python train.py --experts_per_token=8 --d_shared_expert=64 --router_score="softmax" --normalize_top_k=true --norm="rmsnorm" --learning_rate=0.000923
Below are experts of layer 4 (counted from 0) of a mixture-of-experts language model. Rows are named router (the router's row for the expert) and show model dimensions 192-255. Each number is 200 + 30 x the weight over its row's rms, rounded and kept within 0 to 999.
After each expert's rows: "comes after" lists some tokens at least twice as common just before its tokens as in all text. This comes from a sample of Wikipedia text that the model never trained on. Tokens count by the router's weight.

# expert 85
router,257,165,157,194,197,221,233,225,176,216,232,163,236,228,215,165,208,170,210,160,137,236,174,207,234,155,150,156,210,151,211,222,187,195,213,231,168,239,225,200,226,202,240,155,256,209,141,234,234,154,159,203,197,223,228,225,233,230,177,175,191,184,144,194
comes after: "-", ",", " and", " Ha", ":", " as"

# expert 82
router,225,245,214,183,206,250,187,238,154,288,226,210,128,217,172,199,225,190,227,184,181,194,118,210,191,161,159,219,247,246,240,227,180,163,173,206,204,200,230,163,162,210,229,187,189,184,190,193,212,154,197,206,225,197,161,196,183,232,225,167,254,223,267,198
comes after: ".", " 19", ":", "20", " f", " 18"

# expert 1
router,205,169,167,222,250,277,168,234,137,169,194,190,173,202,211,271,156,157,220,152,196,193,230,212,159,219,231,187,231,146,266,212,183,175,190,196,194,167,207,193,166,195,201,164,228,194,205,205,175,172,228,188,186,193,233,161,209,211,208,222,144,236,232,193
comes after: "\n", " N", "===", " in", "l", "=="

# expert 84
router,186,227,148,199,135,187,254,199,192,198,225,169,234,243,243,214,246,210,221,182,167,230,229,213,169,208,162,207,190,157,233,198,207,217,197,200,212,240,222,190,189,239,232,197,228,189,218,188,194,196,228,167,195,162,230,202,187,187,165,154,178,249,171,146
comes after: " ", "or", "n", "ur", "ro", "al"

# expert 158
router,219,216,236,223,215,238,207,243,251,206,203,226,238,171,156,230,245,236,204,235,162,241,137,217,223,175,202,248,196,174,194,230,200,157,155,206,212,218,224,182,154,226,236,193,272,181,222,176,187,191,227,192,260,151,198,196,232,208,184,182,198,147,259,185
comes after: "\n", " 0", "|", " V", "V", "te"

# expert 51
router,218,220,163,203,188,222,212,207,158,172,250,224,220,200,165,240,216,218,212,163,181,182,223,220,241,178,185,210,208,184,195,244,167,248,220,208,192,257,208,182,132,241,225,167,225,220,178,218,219,160,229,176,231,185,151,184,224,180,208,171,248,183,213,230
comes after: ",", " and", "c", " in", " A", " to"

# expert 108
router,211,167,223,212,180,248,133,247,157,227,193,246,168,171,214,214,206,167,180,186,161,203,228,224,243,153,200,174,211,181,142,245,187,191,134,213,175,280,246,164,182,198,214,152,187,161,193,186,219,159,217,158,242,183,212,157,189,259,226,145,245,215,184,248
comes after: " 19", "|", "\n", "20", " a", " me"

# expert 31
router,212,223,214,235,226,239,217,208,231,251,159,248,199,192,131,236,207,182,201,250,186,218,206,214,210,197,229,185,179,171,175,182,176,186,211,207,175,224,219,180,154,212,217,198,186,168,231,164,155,181,188,178,247,130,143,190,228,247,235,205,221,120,236,199
comes after: " the", " The", "ing", "ed", "The", " 19"

# expert 40
router,213,203,223,186,235,253,232,243,194,131,233,217,217,186,149,137,222,193,225,213,144,252,231,248,213,165,121,199,159,195,175,158,195,177,267,214,191,178,216,188,231,254,231,177,214,177,187,227,174,160,153,186,228,179,204,181,194,189,189,162,194,217,169,208
comes after: "\n", ",", " in", " In", " A", " De"

# expert 94
router,228,204,204,180,279,211,198,208,222,224,260,239,184,202,119,252,187,239,227,201,219,213,194,220,254,171,217,179,196,166,257,182,203,217,202,209,210,194,222,213,179,227,231,249,187,162,165,211,138,198,176,235,211,244,141,198,231,209,193,215,176,171,281,124
comes after: ",", ".", " de", " (", "ed", "n"

# expert 115
router,223,188,216,195,212,263,161,258,243,227,204,209,183,159,170,165,235,173,201,178,182,213,231,216,215,191,233,187,200,147,184,197,195,223,141,214,239,192,235,194,137,230,235,188,193,170,198,186,195,185,222,148,142,142,178,198,176,238,249,211,209,154,178,181
comes after: "\n", " for", "|", " in", " of", " re"

# expert 101
router,223,182,201,187,195,220,188,259,179,262,213,191,136,217,178,188,218,264,192,218,151,222,209,215,193,125,166,194,181,198,176,194,170,173,214,188,158,245,226,174,189,246,181,164,165,176,201,160,222,189,193,180,263,131,151,200,215,236,159,179,206,140,209,200
comes after: " a", " E", " the", ":", " 19", "%"

# expert 95
router,238,155,154,198,205,225,238,197,216,178,257,266,179,225,175,205,229,238,212,190,154,209,191,240,195,206,164,213,191,177,245,150,173,162,167,209,162,227,196,186,206,219,247,253,224,193,212,181,142,193,173,246,245,112,209,209,215,198,178,174,193,247,215,259
comes after: " |", " 1", "′", " due", ";", " to"

# expert 34
router,206,270,200,218,186,233,185,197,186,237,219,215,184,250,202,211,245,224,238,142,208,147,223,255,185,193,246,176,249,253,191,162,180,245,214,213,178,238,200,178,195,230,236,169,160,175,242,211,231,216,230,203,221,140,185,225,196,185,220,161,242,250,188,185
comes after: " (", " |", " a", "th", "ce", "age"

# expert 83
router,166,156,183,215,179,247,165,162,154,141,178,259,226,260,206,218,236,197,228,154,188,177,265,238,187,205,161,163,235,177,250,221,182,208,207,217,214,195,215,198,257,210,190,221,177,200,202,167,193,178,163,173,202,181,218,189,224,168,202,237,173,274,189,239
comes after: " ", " |", " a", " of", " is", " was"

# expert 125
router,235,214,208,219,241,203,231,196,200,200,218,226,151,167,164,241,203,155,212,265,165,183,204,201,234,197,216,216,193,192,308,215,189,182,224,211,213,232,187,214,166,203,225,185,185,212,203,240,127,168,212,185,169,204,200,174,150,256,215,218,247,186,178,140
comes after: " in", " of", ",", "row", "ow", "in"

# expert 86
router,202,162,194,193,190,211,171,237,169,221,205,207,174,173,183,175,266,200,193,162,204,226,231,191,192,202,167,191,183,148,157,219,159,213,198,215,150,226,228,188,257,232,207,230,245,210,231,136,223,170,159,182,221,206,197,177,243,165,153,201,210,210,131,180
comes after: " ", " U", " pro", "act", " di", " ex"

# expert 80
router,206,237,195,210,230,209,173,230,215,227,183,236,259,212,212,164,209,211,238,165,171,234,222,197,170,177,203,190,218,185,253,262,187,170,183,207,189,214,216,180,217,243,235,155,202,173,169,203,215,188,264,194,243,164,200,182,164,222,159,226,177,166,186,200
comes after: " the", ".", ",", " T", ")", " The"

# expert 105
router,196,146,160,213,221,234,226,230,161,167,162,235,211,201,177,178,213,185,213,133,222,225,237,197,155,195,160,191,162,146,237,289,188,150,209,214,177,242,228,170,246,238,217,200,208,216,226,165,212,193,227,161,140,202,210,185,199,163,211,205,169,223,168,159
comes after: " |", ",", " in", " and", " =", "ia"

# expert 5
router,202,187,194,220,234,183,195,229,207,211,169,201,187,264,215,238,194,174,205,165,168,196,223,231,208,214,275,144,273,191,204,173,203,246,176,211,161,246,208,180,204,231,216,196,195,198,223,192,160,186,152,201,208,225,258,176,188,147,177,193,154,210,206,213
comes after: "\n", " co", "-", " sp", " was", "S"

# expert 134
router,206,197,180,179,230,125,207,271,234,205,230,239,223,211,155,181,199,206,236,178,178,153,212,196,269,206,209,204,232,163,262,212,197,197,166,210,161,253,215,198,218,235,226,202,168,171,181,235,206,198,156,204,199,212,261,186,250,211,252,155,236,162,220,169
comes after: " |", " (", "'", " was", " de", " is"

# expert 97
router,229,220,180,204,230,167,180,200,200,256,240,185,193,209,221,254,189,181,227,151,211,274,200,233,175,163,240,200,208,188,207,208,205,189,160,221,232,249,226,189,201,227,237,189,181,193,171,240,210,180,257,155,217,211,236,186,168,176,169,174,169,159,192,155
comes after: " the", " The", " re", " W", " F", " con"

# expert 18
router,225,206,115,209,194,226,234,205,199,179,184,177,253,215,227,219,233,210,221,197,178,206,236,194,163,195,214,194,210,189,197,196,215,224,203,187,133,242,190,228,196,213,216,202,203,224,283,183,214,176,197,220,249,204,223,186,176,184,163,184,229,282,223,188
comes after: " the", " T", " f", " of", " in", " sub"

# expert 157
router,216,195,173,235,183,236,198,191,187,218,185,189,203,247,165,242,201,213,233,232,186,227,261,238,188,147,280,171,214,214,189,208,199,207,243,210,195,193,203,210,148,215,252,204,159,170,247,232,202,190,253,180,224,211,145,169,272,205,197,199,248,234,227,128
comes after: " of", "s", "ing", " St", " P", "ment"

# expert 123
router,227,195,204,221,222,235,223,206,199,183,258,237,175,189,205,186,202,189,224,247,192,190,189,214,177,199,155,147,222,167,202,241,174,173,200,215,177,203,246,196,230,194,213,153,154,175,171,159,161,205,179,160,219,218,209,165,219,222,187,157,155,245,219,247
comes after: " the", " (", " work", " in", " from", " The"

# expert 91
router,214,224,226,216,195,249,227,153,203,206,216,253,209,240,182,192,213,235,226,183,188,203,192,212,236,187,201,182,189,193,185,236,182,192,149,223,184,227,207,189,226,244,216,195,247,180,223,123,191,165,225,157,215,166,240,170,233,244,200,173,190,261,186,199
comes after: " ", " his", " a", " co", " an", "|"

# expert 127
router,237,228,204,211,233,201,164,231,188,252,154,184,193,178,169,188,260,144,174,177,162,187,165,231,160,167,151,176,199,167,220,234,175,213,198,201,177,189,221,167,186,218,218,222,189,185,220,194,197,153,228,220,242,159,159,198,202,178,156,177,185,151,182,231
comes after: " |", ",", ")", " (", " se", "cur"

# expert 72
router,249,166,186,218,236,191,217,265,198,199,154,255,166,219,217,192,212,221,193,207,163,178,180,179,241,187,214,192,229,169,237,160,178,233,242,220,160,257,212,194,237,241,200,156,215,170,196,221,233,167,177,137,138,223,271,182,206,253,214,183,178,207,161,213
comes after: " ", " C", " in", "C", " M", "-"

# expert 104
router,198,196,173,196,246,223,177,187,242,168,243,239,234,212,201,206,221,237,193,189,181,210,175,219,175,139,195,211,200,135,229,166,187,211,206,219,169,177,204,187,189,228,223,236,245,177,209,195,202,166,202,232,222,137,233,170,216,201,145,189,156,168,164,151
comes after: " |", ".", "---|---|---|---|", "ur", "J", "\""

# expert 93
router,221,155,178,218,197,203,143,237,183,163,217,178,151,261,217,186,212,190,226,128,162,154,250,201,171,151,210,197,199,145,248,218,174,257,228,218,185,258,204,176,185,253,242,173,151,182,211,178,178,174,265,205,244,212,165,169,192,192,230,152,167,132,218,222
comes after: " |", ",", " Mar", " (", " Ma", " K"

# expert 76
router,212,243,171,228,180,169,207,236,229,207,180,248,235,200,180,171,249,209,202,166,188,242,253,199,235,189,180,197,180,164,169,214,165,214,183,222,142,246,197,187,191,218,211,198,194,179,220,199,190,187,191,204,237,154,235,178,219,164,241,152,229,236,156,214
comes after: " |", " ", ",", " C", " T", " in"

# expert 156
router,204,283,193,220,206,208,142,209,198,243,205,233,223,218,182,228,200,166,213,172,169,212,217,186,210,148,153,201,211,179,152,226,174,229,159,232,177,177,219,185,216,224,221,144,218,154,245,194,213,131,258,176,203,154,182,183,237,194,148,193,209,211,181,187
comes after: ".", " P", "P", " Po", " T", "|"

# expert 110
router,253,229,223,200,229,225,222,187,188,190,227,243,136,242,201,155,207,168,183,214,198,237,183,211,147,166,174,194,173,236,224,227,172,130,230,219,223,199,221,204,190,203,219,170,260,163,191,194,180,187,236,185,231,206,215,201,163,178,154,210,197,239,174,128
comes after: ".", "\"", "li", "ion", ").", "um"

# expert 68
router,222,229,197,213,235,238,148,198,230,195,230,206,214,199,124,168,199,177,201,184,195,249,171,199,178,165,164,182,171,173,230,194,197,145,191,200,216,206,228,183,231,224,215,205,203,189,224,155,168,167,185,225,191,221,194,201,228,240,164,182,203,170,186,200
comes after: " ", " |", " (", " A", ";", " P"

# expert 65
router,227,229,175,206,218,179,264,155,122,219,221,229,204,209,152,227,235,194,220,229,155,238,226,214,216,206,243,183,200,215,193,220,192,197,231,218,151,214,203,188,163,210,241,244,236,203,280,167,111,188,146,165,261,190,170,158,238,200,199,192,194,262,148,243
comes after: "s", " so", " So", "′", " Com", "cc"

# expert 137
router,197,226,156,235,200,232,162,237,165,223,216,184,164,212,176,216,220,143,216,205,207,260,183,217,263,192,167,140,175,187,168,158,171,220,260,212,183,227,222,173,222,215,221,231,252,189,153,221,177,182,244,209,209,172,234,184,213,204,213,207,191,206,154,182
comes after: " |", "d", " ex", "in", " W", " in"

# expert 98
router,207,176,230,206,224,219,207,228,167,151,221,179,177,240,194,198,209,190,187,235,189,192,254,215,191,160,149,246,161,209,185,179,149,191,227,210,216,244,208,199,199,223,245,201,175,176,240,143,215,160,214,219,230,211,130,186,184,236,285,184,253,208,184,186
comes after: ",", " the", " V", " 19", " K", "ci"

# expert 12
router,190,220,185,216,147,182,197,220,139,155,249,229,251,253,207,215,218,222,214,173,168,138,207,212,239,204,215,150,229,161,266,199,173,192,213,216,180,202,199,166,160,238,199,234,178,206,215,190,196,215,203,189,178,173,248,199,223,148,177,202,203,198,257,229
comes after: ",", "ed", " and", "\n", " by", "."

# expert 50
router,205,204,181,237,209,254,172,185,224,185,237,214,182,186,175,167,218,192,221,206,165,268,157,254,190,186,117,203,196,191,245,232,191,159,182,228,243,193,221,178,201,250,224,167,173,191,148,226,191,175,238,241,239,141,185,204,178,182,180,153,173,262,196,162
comes after: ",", "\n", "ur", "ba", " well", " B"

# expert 23
router,220,198,192,222,246,237,232,208,236,214,243,197,186,197,220,206,230,188,197,197,194,210,169,200,186,176,249,226,158,225,178,162,181,180,220,212,216,227,217,208,149,168,230,145,221,196,252,195,181,146,198,182,261,126,184,210,211,244,214,163,254,190,192,258
comes after: "s", "–", " 1", " (", " 2", " 3"

# expert 54
router,182,188,190,188,209,227,129,193,182,177,164,208,209,205,171,148,225,179,235,143,159,201,218,211,144,176,174,198,175,164,180,239,190,236,203,218,176,186,246,154,232,231,227,181,149,206,214,168,190,173,173,161,251,159,194,197,124,241,172,172,218,190,185,202
comes after: "\n", " is", " (", "ta", " was", "("

# expert 129
router,232,206,240,203,268,230,209,211,206,207,200,255,206,188,206,228,214,173,240,171,200,158,142,176,227,174,191,138,258,161,187,257,179,253,195,209,162,213,242,200,214,202,192,174,251,196,227,198,173,191,171,181,218,201,210,208,237,179,166,178,141,170,245,232
comes after: "\n", " He", " H", "H", " K", "W"

# expert 107
router,242,220,133,220,242,199,197,224,218,224,233,185,233,189,219,187,197,177,216,175,206,201,258,185,192,206,193,161,160,123,179,162,186,164,158,208,199,276,175,211,212,205,218,170,244,199,159,223,211,164,211,168,220,224,232,204,196,238,215,146,183,218,183,142
comes after: ".", "\n", " ", " re", "==", "==="

# expert 19
router,208,232,146,211,202,197,232,240,235,252,161,239,202,237,190,209,253,156,212,180,173,222,185,213,185,217,199,143,212,148,220,183,190,204,215,211,155,231,201,171,168,215,226,188,218,193,180,249,249,212,244,155,190,239,217,196,210,221,209,163,186,213,266,146
comes after: "\n", "==", " ==", " re", "n", "==="

# expert 133
router,183,199,173,209,218,235,186,208,158,176,203,245,138,242,173,251,166,152,202,176,199,180,187,208,227,177,174,203,221,161,227,212,168,227,243,220,189,229,204,169,225,198,195,214,200,173,185,170,130,190,197,186,212,160,172,211,227,205,149,204,225,197,146,254
comes after: "d", "\n", "e", ".", "k", "E"

# expert 2
router,190,243,167,189,270,177,230,209,223,169,196,240,243,218,170,236,144,176,196,178,172,178,165,180,245,215,185,149,253,178,233,230,176,180,169,200,160,174,192,182,139,211,191,239,231,180,182,160,194,212,256,175,147,216,272,202,242,207,199,222,189,194,206,251
comes after: ".", "\n", " that", " to", " and", " for"

# expert 150
router,207,204,159,222,195,224,213,208,187,228,241,119,169,211,200,226,229,207,211,208,172,244,203,236,144,207,180,163,218,171,154,178,194,257,250,219,145,257,217,181,178,222,237,204,154,161,212,167,152,133,178,241,248,136,182,188,241,191,140,163,217,187,233,191
comes after: "-", " |", ".", "–", "al", "/"

# expert 79
router,222,158,172,191,182,207,155,169,175,153,181,196,192,200,166,178,196,163,225,176,178,187,252,202,205,186,199,198,225,130,142,165,214,205,175,201,169,212,217,173,249,234,195,222,208,202,201,195,172,224,155,195,197,184,238,171,257,219,202,161,185,210,170,250
comes after: " |", " A", "f", " at", "A", "y"

# expert 21
router,223,257,212,208,206,231,263,229,176,257,197,170,187,225,233,181,219,230,228,210,172,237,246,211,190,152,167,213,159,169,217,148,240,183,213,209,158,221,172,199,186,227,241,194,184,205,206,229,200,169,244,202,227,143,228,189,195,230,224,209,163,246,168,153
comes after: " the", "te", " of", "n", " U", " in"

# expert 118
router,234,207,134,226,182,229,161,224,196,148,202,219,170,209,155,221,200,193,241,154,178,223,267,232,227,185,146,198,193,176,177,177,175,163,194,216,199,227,230,177,189,201,187,201,148,171,163,238,182,204,211,194,178,178,245,187,200,243,204,134,194,172,178,199
comes after: " |", "\n", ";", "it", " (", ":"

# expert 74
router,242,169,208,224,255,235,172,245,163,198,258,249,213,208,183,197,220,159,208,156,178,182,188,198,242,166,269,184,244,164,205,228,215,202,212,216,171,238,194,187,190,209,228,166,224,151,243,248,197,177,174,189,189,215,188,185,242,235,228,171,234,148,190,221
comes after: "\n", "-", " |", " K", "|", " St"

# expert 46
router,208,197,191,203,161,194,230,196,189,242,121,245,165,259,215,212,232,178,232,166,164,223,202,209,203,168,174,188,195,135,234,233,185,257,120,203,169,238,162,192,225,185,208,215,235,188,164,136,129,222,200,212,212,192,209,210,191,178,130,183,182,216,214,233
comes after: "|", "-", " had", " was", " has", "E"

# expert 15
router,229,232,199,231,156,198,158,263,225,252,149,221,184,248,195,202,206,190,208,208,143,229,202,194,172,209,175,166,209,163,212,226,226,226,132,205,158,223,180,199,228,251,204,203,208,171,190,161,181,201,229,223,254,148,228,181,248,194,199,169,155,218,193,221
comes after: "\n", " cl", "P", " P", " /", " Po"

# expert 37
router,198,241,192,212,193,184,223,150,219,234,200,264,211,207,214,243,185,180,200,241,156,195,103,248,259,184,224,178,205,198,153,218,184,226,203,209,191,238,212,202,239,236,232,224,156,209,237,228,181,215,182,176,229,191,220,187,194,247,162,142,188,220,162,287
comes after: "\n", " Ch", " ch", "-", " V", "ch"

# expert 120
router,224,222,205,218,255,208,211,224,170,251,239,196,207,232,157,215,209,151,211,172,139,195,195,212,243,194,171,182,179,224,161,167,187,230,224,212,183,205,239,220,219,222,212,200,182,153,243,152,172,206,160,259,190,168,237,201,210,173,173,170,239,227,198,204
comes after: "-", " ", " (", "re", " A", " Di"

# expert 69
router,250,242,214,216,246,259,236,209,207,225,233,241,141,257,235,221,214,173,215,168,216,193,247,203,222,137,237,188,187,178,205,201,183,178,163,214,222,238,200,215,201,192,206,254,192,195,249,173,163,269,208,201,229,216,188,177,227,231,207,199,172,228,242,244
comes after: " a", " |", " his", " M", " m", " p"

# expert 53
router,222,179,181,271,217,211,143,248,171,252,148,173,195,231,222,179,215,188,219,180,173,231,252,207,216,193,202,185,271,143,191,234,171,214,190,199,184,207,208,177,254,217,229,183,189,192,176,184,237,193,222,216,208,166,184,200,218,263,188,203,190,197,180,170
comes after: " the", " ", " \"", " (", " The", "-"

# expert 153
router,227,231,202,202,236,182,173,258,181,211,229,234,190,184,159,183,223,159,179,220,190,194,176,198,249,166,213,250,193,179,211,175,221,215,220,216,199,241,281,205,172,204,237,180,224,173,219,167,194,177,195,172,201,231,164,183,219,213,226,209,235,101,188,185
comes after: " ", " I", " E", " G", " K", " Ar"

# expert 145
router,232,214,200,224,213,217,148,222,237,227,233,217,190,168,130,160,187,172,220,185,193,270,171,212,173,154,132,209,125,179,160,206,238,170,147,200,182,231,216,203,197,228,210,168,189,187,208,195,171,221,177,156,248,193,190,168,199,183,239,176,191,142,199,210
comes after: " |", " ", " 19", " is", " 2", " 1"

# expert 30
router,201,176,188,214,215,192,136,216,171,151,202,194,194,184,154,225,195,167,231,125,215,158,205,191,182,189,223,133,202,155,171,252,155,232,213,208,193,184,199,187,177,217,214,243,226,157,215,154,155,194,161,163,193,212,219,206,226,130,181,158,203,193,175,228
comes after: " |", " University", "us", " was", " Minister", "duc"

# expert 22
router,225,207,222,202,217,217,175,163,246,217,222,204,157,226,163,243,185,226,191,207,181,198,215,233,239,127,239,203,202,182,192,177,213,210,218,216,173,201,236,197,240,258,254,181,178,165,216,182,157,203,251,184,210,169,197,211,206,197,139,166,254,224,175,207
comes after: " |", " ", " P", ")", "T", " T"

# expert 33
router,206,163,173,199,196,191,159,228,230,220,155,242,217,204,178,181,208,206,239,226,177,133,157,225,200,180,247,154,188,148,184,206,150,237,194,213,206,246,200,196,229,183,196,191,178,165,210,199,228,209,230,168,188,214,215,184,219,225,206,155,201,250,251,186
comes after: " of", " and", " to", " on", " from", " in"

# expert 154
router,236,213,189,181,209,209,230,188,167,214,186,219,186,213,176,203,242,161,217,216,229,242,216,226,203,201,222,111,198,162,163,186,158,190,227,224,189,196,190,166,239,218,198,247,209,164,251,177,205,183,173,206,183,205,260,165,247,195,203,183,194,250,182,230
comes after: "s", " his", " her", " their", "ult", "wi"

# expert 42
router,232,237,200,241,197,257,215,225,233,149,227,249,166,184,169,203,208,138,201,239,157,210,226,217,211,196,197,230,184,190,203,223,199,186,130,237,218,202,227,171,202,195,222,212,181,171,208,184,190,176,204,163,211,148,199,187,233,246,217,189,223,163,246,217
comes after: " G", "\n", " a", " E", " A", "re"

# expert 66
router,216,192,199,175,184,185,231,226,202,221,232,216,264,231,173,256,205,156,212,173,182,164,214,204,239,246,270,218,265,200,189,196,166,220,186,237,235,240,231,160,217,210,218,158,220,162,215,225,195,154,190,146,138,236,224,191,232,255,254,163,238,197,199,173
comes after: " in", " on", " of", "c", "==", " co"

# expert 135
router,185,222,177,204,190,204,172,174,212,215,207,201,272,238,162,210,223,140,202,153,187,152,180,233,236,219,196,165,242,141,261,234,174,225,234,200,136,220,193,168,237,219,241,209,208,185,205,210,219,175,207,176,178,174,258,189,223,226,206,192,180,211,237,197
comes after: " |", ";", "---|---|---|---|", "k", "ic", " T"

# expert 143
router,209,219,139,211,182,256,241,232,188,249,210,244,225,177,208,211,195,183,237,162,181,216,215,169,199,238,183,216,269,132,257,242,176,151,170,201,262,236,213,181,146,191,233,196,213,163,210,177,174,167,249,185,205,186,195,177,260,256,215,188,134,181,249,178
comes after: "s", " |", " S", "n", " the", "or"

# expert 75
router,212,227,181,215,245,180,148,172,162,211,244,265,185,206,167,177,239,195,214,232,242,190,202,218,148,193,191,206,222,235,230,175,195,226,236,223,192,212,237,204,185,198,239,213,151,187,219,165,167,159,188,191,239,216,180,175,200,229,215,189,189,205,219,136
comes after: "s", " as", " S", "ar", " f", "ve"

# expert 124
router,215,203,192,206,273,256,183,236,238,203,241,277,165,249,157,232,238,243,214,144,178,237,235,197,254,178,176,161,234,157,238,191,197,164,186,221,187,234,233,170,225,234,241,219,165,196,191,207,207,171,213,151,166,200,197,191,251,228,166,168,172,166,199,186
comes after: "\n", " A", " re", " a", "A", " \""

# expert 14
router,195,216,171,190,160,231,193,248,146,238,215,196,184,230,159,237,231,153,203,194,163,187,256,236,215,211,229,215,226,193,224,200,198,207,183,210,212,235,208,175,217,222,205,179,162,150,210,196,174,173,195,213,183,210,214,199,212,224,186,162,168,223,199,150
comes after: "|", " 19", " the", "-", "ci", " pro"

# expert 152
router,213,215,174,216,185,216,227,196,199,140,187,256,169,233,163,154,185,176,202,246,153,165,227,221,212,219,133,135,198,205,185,269,196,165,184,220,205,231,229,182,272,196,226,190,168,200,207,178,179,186,224,177,200,175,235,196,244,230,236,185,206,229,182,168
comes after: " of", "\n", " to", "ing", " on", " and"